Experts of a small language model.
Experts: 128 experts in each of 8 layers, 192 ReLU neurons an expert, 4 picks a token.
Training: a variant of Muon for the experts, 794M tokens, 6061 steps.
Below are experts of layer 4 (counted from 0) of a mixture-of-experts language model. Rows are named router (the router's row for the expert) and show model dimensions 0-255. Each number is 128 + 32 x the weight over its row's rms, rounded and kept within 0 to 255. Numbers have three digits each.
Before each expert's rows: "mostly gets" lists some tokens that are sent to it at least half of the time; "comes after" lists some tokens at least twice as common just before its tokens as in all text. This comes from a sample of Wikipedia text that the model never trained on. Tokens count by the router's weight.

# expert 113
mostly gets: "episodes ", "cm ", "aircraft ", "main ", "Episode", "vehicles "
comes after: ".", ", ", "the ", "The ", "'", "–"
router:105098146102141139097154051092106155125155070160148142090125162087123159115155099074102168089111154174097102135160166119144147117162126112090119128149127114168077093080107110137092086142154158171082123163098178133132109162165129097169163134175097094127171154137066131097106174127152164084100133100159151136083173141087153094131169160078132117153133087131104137165132109110153084158107088125120083132092181165110092136166103115166121169096101147105191098088098151166161131095165163110100142165164112112188123123159123079108140156087091100093137149158174181102056174172128137088115090099168116094094156181169187142130092093164177161106182100104151169117160123142169167135107170177108082096119098155113075074168096121108091188110118088153151169147103082148160093201104085

# expert 88
mostly gets: "\n\n", "\". ", "Succeeded ", "also", ".\" ", "Career"
comes after: ".", "==", "===", "|", "=", ")."
router:126051128143111144143101131127146148122164152153152128063111131123121098162122072141093148076059132152114149136153134152099109080087079071165110134135106170130109104082155078156091101109121188160059155211130116066147113147185165108133065165118065141156154149172089090124111120084125137127118104131207188142156146109103137133143135175095123128139119123121161123136107123096150164170116120132192147143173121131104096171143140138187155115124144108129098099133141100145157094107143113102090091171157121175127112113164140045140090225160095112136124126188183147133129213095135141062119088097179110148147126140113145178124111083139130125132116051114181154182148116185154117143123156118137162129159121186126082143156110159121094161153081110153159155144108148190140083123119040

# expert 75
mostly gets: "exp", "dec", "expl", "memor", "dep", "post"
comes after: "the ", "a ", "an ", "and ", "s ", "The "
router:087079127130110146146131132114167152175113151133067146120156150070103109129063112114118102130076199103120121080133190120153127100184152105101162163128119132174138127128155147108115117165161159130089126175080166167117128164142101106152132086159116121136122165134146143085161159105139178085089126114128137157074142095101186200115145120104063145152113112093178135146112096121169153141119097142136069123137144145094089164152097087180118150044125160118166077133138086139143107089158188142169111137164078180111130130132140089074134197171100091108127162184173182081106175147141137086124106137194053128139145162149108117099090139156145211081125116117125158115129082119192177072140085138117143059101102136142130129116121146116108157077112088173131116109067053113138109148196108

# expert 118
mostly gets: "tick", "Kar", "track", "screen", "bomb", "olog"
comes after: "|", "'", "-", "Green ", ")", "on "
router:098088145105121115108126091094096145133136095180133138085141159112106164116139100062110163091123160171081106147161173130128133107170112097073103128162115122165102085080105114148075084146163128168091128158093177140145116159165139073154150135158090082173174170136057144112150172141161130094105158095156154151080171141091166101139166157094126128149119089114118148169141085098174079155097086124128096131080180156108085110152137101162106173090120175097191102104103146161174130096163161096112137161162097107162128127172116086126127163093097089104138145157158180098050172174116144082116088097176128090088157177153193156127095097157177143101161092080150160130163132136168169124071187161106092093124100157126085080161110115108110200099117095163146150158106080141138100186126080

# expert 73
mostly gets: "Density", "==== ", "Comp", "while ", "before ", "where "
comes after: "\n", ", ", "in ", "and ", "to ", " "
router:103089136086135134135148088093117139144150074183135168089120163107108167137150098069125176083120160166110110166176165144162114118166135102087115121157140140165101088086127120161109087145167130168111134152093175124140113134163179066185151105155091083150176153134075140138148173093136141087102143101148143127081184159099164089165161165108133118152095094111116128155125095096167084187092083110128114117048175170118095133162114114165086191099128150100182089112121137157171107089160158081137122175170091130161108128172127083133131161120102093084116139146118187119064171146133153078107088103175111103090164189179179142123086090165184141108186091092160159130163135151164163143088180163100126086104107156099085095168097106119099183110101097153146159156106090134181102172124090

# expert 116
mostly gets: "= ", "=", "→ ", "Died", "chronology", "www"
comes after: "\n", "\n\n", " ", ") ", "1 ", "2 "
router:107138113165153133132137155095151086106151095157169156140122153055148144138130076107176113062096216135149143158162114135156142131124130110084116159115087086158106123105081221058128099147132106170156159145118188115112078128130088085114078161143120122113132147136080124083135114126099167106082133090161106117105158189107145158079142147142116104174153073158195123211169087086165135148129121122143186095114107174099155160136113134166147153116113125093076096077154151179134095152165128161130106157158106122178084095097145072165084174113104108111094144139196181201121202148104132128137087122173107137098146176144093122127113120121082113124127173117132142170153119121178155148173128140117187110165137137138110156109074098131151119141088081064168123156120116197175120077182110

# expert 104
mostly gets: "ARG ", "exp", "conf", "research", "main", "protec"
comes after: "| ", ", ", "°", "who ", "it ", "he "
router:101088165097139130126124075090109136143152083167142143084123160104109152127144093061121164093098161175101102157155182128135128109170138099063104119158136117158102091082125106147094088133157133169109136165095173138132120135159144072188149129161089082163168144151067142109149173118156137087095144109152170148078176150102156095144170155087137108142107097105099141167112090104162104134119092119127090099077184171108111138170102112163107193106113154102192092096102150162163120088156168096112144169176107120185106125162121077112142162101104097088120148162155165092056170150127128084106092094167124090086157179164187145119083083164166166099176113077151174126165127142169166131083173151091083092113111158124086087165091119101107208101111091166153158139112105142160089190132083

# expert 26
mostly gets: "who ", "ell", "men", "country", "there", "Kn"
comes after: "of ", ", ", "0 ", "1 ", "'", "2 "
router:088091145101115132112156067098129137144160090170133116085121159087113164111155104035097171087109155169091109122158153125117136140170135109100100125143120107162092094075112123158097082148161131168101126162095178140133123163163166104184163129175087081139158159122068149130145168116154143084102147109160193145103171142091167085134160158093125134165116096112121143168130095100165101177090081109149084118078165168104121129163119122158126193099122156095182102102098156162163119086168160099112157165160089132157127133167130078093159163106124088088129152164178170093082169160125163080112097095169120089085157169163187154117082094161166167107196116104151169131158130151169168121086188163124086095119101157143090084167079131104116202123115095164156155152100086145146096177124081

# expert 93
mostly gets: "==", "Coordinates", "Born", "Genus", "|---|---|---|---|---|---|", "|---|---|---|---|"
comes after: "- ", "\n\n", "also", "201", "200", "• "
router:067061097117135148144182147147169159116107123091099183135152119118048119098140098127120162119172208128168117102131123120116108169153104103121114089144110077159134137124141148164132114137146084131137124184083170132205097109101065149131115195148091082190170186162146143081185100137144202076103084143138138185103141130140140079126176134117131182116150094126084109145109144165139138179127160103120125148144144146073156161119143100213124120113097115086124086143081125145135129082106154060106143137148132087127105091145104085145143187109108120122171150134097162165103141185075149164162114136152138033084179101181148124141112031126175129112087166090111184092175120126119209114118155138105156122137142183103104151152116167147106154175111116119114107112103120169146117134125118

# expert 67
mostly gets: "Candidate ", "Stand", "December", "Writer", "months", "See "
comes after: "-", "202", "201", "–", "and ", "200"
router:092096147099118131120152058090128133135141090182136156082131160082107176125147092051103159088114152165118109158160167133133131123162114102078118117157140119156106089076112100161101087134164130169082146163098156128122115134164139080198168116164093078150171152131073141106141181117165143085107153109154184150086173138096175098138164158096128130151108089132116140173126082089163080168115093132141091109073184148107103131165116122171108194092120163104201093098099153164163119090162168087113136162168119131177130129156139075100124152115107085089122131166148179106064166150122179072114090097177132091085164166155181160128081089163169136121168106096152159127166115139161172126083188151105097100129108156113085085160084122092099193120115089159155153163109095134144098171104093

# expert 86
mostly gets: "guitar", "Loss ", "List ", "song", "cargo ", "effects "
comes after: "| ", "to ", "on ", "On ", "– ", "–"
router:091104121108125126123155093091126163132160087174178148092099157094115143106150096068108160083127155173108102176157194117148128096171122111045084142144130138159078079090102119172097082122152147165098142150098173130096119166167141073182139147142096083183167153141075146091119161100177131087110114111146155155079161155090169102135165155092117128162108096112112114168142093094162089161105092108124081123083185195110098119153133080162105171104138181105198090107110159166163155106164166089155134169168092124148125129150133079118156157113089094084107118157144153141065169185124124085101089108171127086091159172159188127139088091164155140129164116101154162130157148114167169153091143155113074096138096155126077094169103107091116175097117090165147152118102080132153091174088088

# expert 92
mostly gets: "Wood", "Design", "Bow", "Wel", "length", "White"
comes after: " ", ", ", "|", ". ", ")", "'"
router:102088144100111148109128063097142134127156094165138167097137161094105165125141094062106163092112157165109099135149167133145124119165127109069092145141136116164084086078112100139094082142168123169119139160100181140123100137166124096184144123163094081143166154162071158110129167117165141090109157106155173145090180148098163101140165159090145146145109092103089150166128094089163093173102085124150078106068181152115100145168108112167118190099115158095187088102099156161170128088158169100127131166162091128157116124161118086126169163119111102084124135162167188085069174154102144074109098099166106098084166182159171151141091083159186147117166118079144164135171128151169167116094170166098095094135101164107081085170090113104106205107118100158164147140109104141162092193111076

# expert 110
mostly gets: "Per", "electoral ", "found", "preser", "NHL ", "exhib"
comes after: "| ", "–", "|", ". ", "201", "202"
router:098091139098131147125159069093114128147129095175138157079122157089108144136161096070124175084099159161100104156169176131151140114164142105066110113169123121157090088080109111178107080128156139173115147158097175136134110132158140077183161120153086083147167159145067127111143170112172136086106172103141167135085177131088180109141166158091131110154108094122107145171139082094161119153107088128134091103084176160102101134157116109171130186099124161100192095088109153165174132094160171095120130163169107124178110144173125089127125148105112092094138148163160176104056168153131142080109093095168115087087152177159190152101087098161180159116161089093150171139166120135161166122080190164107091103141100162117088076164094120110111195110102095174161152144102104125143096197105082

# expert 96
mostly gets: "killed ", "police ", "Bat", "Arm", "Mark", "ros"
comes after: "°", "′", "N ", "K", "+", "."
router:137105110172122118129080119145127184128106087151139102083144137116135113163141118091118173111110159170146134122123160068170124117187173122077154116109145122158114118112133128184108102084132160148120111148094109128136129164145128165189098107113097060109161182062146180139108165209142120123119161092124214142061145180140119065090169145124141130174165111141142139157139100147147109158124098084128036084192164111109099106150167152140105181112156106109138103102132148143157123108141166112168115148155195088118123077115108108130115168169156115110115135136143115131108144139128117118149129098158110121124157151135096143112111124151134077210228190126145135104193111105147152187099059179155102065115099134207119163136063084139088138111194107084127106169103131118117104207180109

# expert 60
mostly gets: "Sam ", "Ben ", "Ext", "Benjamin ", "Santa ", "Mohammed "
comes after: ". ", "'", "and ", "that ", "\n\n", "In "
router:095085147088113149103158083094118142137165072168127149076124154090109157113145103073120158078092151173097117154167168120127135124172137092079107133152131123167086088066109098169099086144155135175104125164095182154123117134167147085183162134156092084163173164137071129115141163133173131077097141109156148143080176150087168109134165152098142121159111090117114141163118094099162088164105086137142106123074175154105107126162113115173108183099140163099179097106110138158166140086159155091114131162171091130162112138165117076123143155083099097096135144157142166104048179171107144080107087097180122090075163154165192139130090093161172147085170115079151166122157133153166165139093169171117095086134104159110082086158104123094123192101110094163162167157107097147149092203116083

# expert 101
mostly gets: "American ", "National ", "British ", "Democratic ", "national ", "local "
comes after: "the ", "of ", "a ", "United ", "and ", "an "
router:112092146138167107087126108076155115169120115190111173122121163153093197099103112071140161099148127123120101180126160106156105153160166154092119132137124095153052060156109097191065127138161187215121125128115125160164128099159133139136119145141122078144170134135173128142147141090109085105068135073168154143083149096093173141156134150123126110159145124152135116158136067115154122149154071129144059097112127174158097171184114139166157131068097191125146106105119117132164162112168176126187162151166109115120089127211128086124115180091106101101180090168211160119108190086120179094117106062151137139063133126102153127107106118107187163192143116143150147099148117108141145103073081143106089115131088178160102132126089088112084123063145107137148173129140159145139141153150133

# expert 66
mostly gets: "cor", "partn", "govern", "cho", "rein", "enem"
comes after: ", ", "and ", "N ", "^{", "women", ") "
router:093090129084125119112145093094121160133152087177143147088138165096111154122143104047122151095087163162101103164164183132128123110160134090067110127144139116158102083078104106148077094150170140169096125153091166126117110135161156097194167130167091089165174162145075144114151164123153127081093158105155164136069165122099172106148169162094147105145104095115125150170133093088165094162104089137126095124073176171111095123153120111167107176097120158097178090098105143160165126086165159091116121163169111114178125132156123080118137152101102095091115135155149183106067166145109150080116094105167103085088155174157176155105086091164186150114164096088146171123164136133174164140081183162111106096132102165117084102172088123104108218107112096178168173144112101138159087198106080

# expert 107
mostly gets: "second ", "last ", "several ", "same ", "first ", "third "
comes after: "in ", "as ", "a ", "with ", "for ", "of "
router:139101159078123142062178104103064084172080165157138150130172135102109118112125123094063132114123166127147098136134184074162085130146110110145128117088115127160137018142092122110090100123181167149124154156075128108110103144173143090152095151170130128109111125119102155143210178103091159122130115132128197142099173132080180150157142116104119108128136106162116156189125126134161116164160101107095113118111160128068104136131136162158128156088170155115141091122138179163170109103176194009136088139138073149081121129174126123080173173156150115074163131143128149088127165138091128119073108066166135102095154087126195095178108139177131120150142127115122184094102142165221134137106148173110121134174089131133095137165147093059106178092097111149143097150131102122135120145121096

# expert 103
mostly gets: "York ", "United ", "USA ", "Los ", "York", "California"
comes after: "New ", ", ", "the ", "United ", "South ", "in "
router:114073130085172118158098106073090119138069096138096091070166170165092188148085087075167134126092125124080083146140131101196056090167139126118073130152078076145086126091086153123159102106123130188163138155062136144073181173159102133134150163112114111114134136097055099130101180165174134114122132127140145135080133082082188090136161172154139154192118096116085131169144113108177064097082101125117129144148130181090149133162178148135111185109131138089157099169124134137157110119182177136120131116184110057107137102147097097143127172093115098115158146168187116112070159068170135113095120083115077134118182122176126107102092078163161162099061145130174163148117146153113136160104134146091160094124088139087099120126101128083104123120103099123139132107094138119151114148168096

# expert 81
mostly gets: "Bell", "veter", "internal ", "Ann", "complex", "fin"
comes after: "|", ")", "==", ".", "===", ";"
router:099093147095115131118118075090143142149137065179143159090132160105109150123128096067115149080097163157104102154160155114142141115173134094071115134144140105167105101073109117173092088140161134172104127155101176130122108141165157073192144134153097086170171152143073132121155171110134141081107153110150165137082182132088165098173156156102130119154106089107133151159137094089163102152115079125137119105087171156111099131163114116178114190107121146101187090110109147175171108097154160085114122161165112123151118131181138075112153164103107091085137167158156172101060167148121164083106094101184110093093174175162183164116097094162182180108156091078159178116163134139169170132082174162114101088118098149109088075168087127097118208109095100165169150162112088146158091179093088

# expert 121
mostly gets: "Gl", "Sch", "process", "Fl", "pack", "Lind"
comes after: "| ", "the ", "a ", "his ", "The ", "s "
router:100093141095116149111138074086125140142141082168148141087122166088104161134139087080110170093085160162119097139158171124142129117171152127059108122144142135165090091084096119130107084128168144165106135162100165124128119123167128074176141133168087081145165162134075148140144179109152147097109146107154183148083177145093173075121164160082142122153110078108109140166135092112170095164135083113145085103095179160106101131158114120176102182091100180111169088101098149164162128093158156102133144160172095144177112135178124077111167164104103096094152143152163180101060170149126128082103089105178129094082170182156188156114085084163170169094155102086152161125167126147164159131096195170132097089140101158125087096168096117101127210098103096178160152132108089145136086176121083

# expert 123
mostly gets: "White", "Luis ", "Gonz", "DST", "sib", "Dave "
comes after: "|", ".", "==", ")", "===", "===="
router:098080140102137136111125061089121144128156079172135169086125170106110142121136092076110156091110151171092105165165172128150121113168138102089121141156118109165093091083111082154080095139151129171084145157097180133140119145167138108180136129158082085157170152149064145112132166125150145086109137103163177138090169142084174090141166166086138143152112096112116136164136085105165110159120077120143099097087170163110104156154109106171091171096103162102181091093098150163166111091152168096124137169174093095173126140171133079112133168092107091090129150163163154101069162144109129087108099097182121092092155176158195152133086088171169135104164093061155166115168127169168167142095182174111093097120091154114084092168087124094127206104106095177165168151103101144137096181101087

# expert 74
mostly gets: "ür", "igg", "atch", "augh", "yp", "itch"
comes after: "D", "T", "N", "B", "L", "H"
router:093097133103163126115165128107111107193126137147105128143134141145126096090151154101111138098148169194125167089122102137168169072172149094142127170141123140144153099126069120131107099100156145146121154130108144086111136092187154106123117138162121100125117185102063113069146141163110162055133114054166121151122170147107108116134151162118125161186179070122172196147106123134112134108157113116116098121077116181080199095155059113115088125087146068120158061135095157124153123066166173087127165147139102148117166085130129116152092121111168103101170077148100088131140133115087136092132107067234098076109170144120106113116078124179132126183197089156148144171117107106128166130063124141120173094059068138193104121129139114120132156153119118132098190104131093141057114170147105

# expert 126
mostly gets: "however", "Plat", "Khan", "least ", "remaining ", "Mam"
comes after: ", ", "\n", "202", "of ", "201", "1"
router:099089136070124126105120067094122127128147070167135139075098163084119155107155095075100165089101160160096103161162175132148138121177134113068109125159132126162102100082102110169111078140155128163097142157094170128125102146164127068175150130155090074173175160131067140107153176125157151085105147100155162149082169144094176093132166154104124114156098090122117156174127093083168087169129089127137112118092176154104105150158105117173120200100125157102192094101107135162165116099161167101119131154167115131175106137162131088096148164104113087092122136156162181106067170145122163083114085099173119080087163164173170161102088093160165154126160097099149160126157129148170170120080187153094100104134100157123089091169082117102131198105125094171170175158107090148158087180110078

# expert 18
mostly gets: "ingham", "Lanc", "ston", "autom", "grav", "        "
comes after: ".", "| ", "is ", "was ", "a ", "199"
router:100080151101122128115136073090125123139151102167139140087118159100107149121144093053115164087095158167121114160156177135145134107171138093074116126149134124169103091075103126153092083119156139165095143157092160140116112154163140088190162131155091080161179158138057142109149161130151142088114149100149167142078176145089169103134166161093142119148107091110105141159136097093169081153110088138152088107089171159112096138162130122161113182102120160100188099125097164161159133087160165108122125166169111121166121128163132084126148163112098090088137142157161177092064175163116150079111095094174120086086164165164177171111078090161162168111165090066153169126164132141166165142087197180105094091124098163109088085169095110102098209105106095178148150156102103143159082191107088

# expert 87
mostly gets: "- ", "Preceded ", "Born", "Clade", "Binomial ", "• "
comes after: "\n", "\n\n", "=", "\n  ", "Phylum", "Kingdom"
router:137100125095124185121185179089120142103156140127100148125189152044110106058074104157122115095112173132076090208174166094051150062171140178128123149183161139170145072082115091170148113095132138161135130146097121134106135164161146153127118142182121039171123105158123125173121124131129170052086111092161129121127185157138138118123140172108145070206136095137147162164131099094137132136152088135148121147143127075105130133155183161160073129115165101130137111116113167181154135060136172122128115134137106134167112107129124098117102164148097110083132084150160159142166159121111206135149060129103093110028172143148176131139123157118198086174062159131154124135137123134136145143135124139126141151112120154200102133133151188154095092116123106110127103151115112117122090118167072

# expert 76
mostly gets: "children", "Anton", "human", "public", "country", "Soviet "
comes after: "of ", "| ", "in ", ". ", "to ", "for "
router:095082159093140147098149071098130132141161080165140154085125154080106152121147095036108151083092157168117100133159175131122112120172123098088104130144131128168086085091108127162099093123163144174110147157096149132132103153168152095177144115154084074150167148133069141123126169114155146086107145108153173139076172142094170107144168158107150138149116094130120148169139089090166096177106083132121081110093177172100094135161121112164116191093106161098165095098105144153169119096160162100122155160169100137175118131172126088119164154089099099101145147168164186084071171164126144092108081107179126086090163170165192153119089090155183152099170100075153166101154129171165162130075201157109101098107104161125089073165099124124106196125127095161137173137106101156143096190117082

# expert 72
mostly gets: "known ", "used ", "ated ", "released ", "led ", "named "
comes after: "was ", "is ", "were ", "be ", "been ", "also "
router:126154145112094085079064079145079095149088110156108093109103111147109112106118148052117138051183162123159117137138146082144135115136178117104148125184085127145129123132157141137134085157118141147128132140106137146118136104135143097153102140119128147141152142135127113087122146156094127054137175105162164126139189143131102135133126157140084152115103079103120206139111049123138089115182134106208135111108154188071093108151122098139065142099106125103118117097127100126157128105134135127160143163187124182169098154150156134150129183063104089133126104152151112124144153084106157069144107097129084125049119139144168039124083104153196158170130149075157166140198109138180173129077163162146173135155094159070082124161113069085106113112185115119211154117109157189097092174128080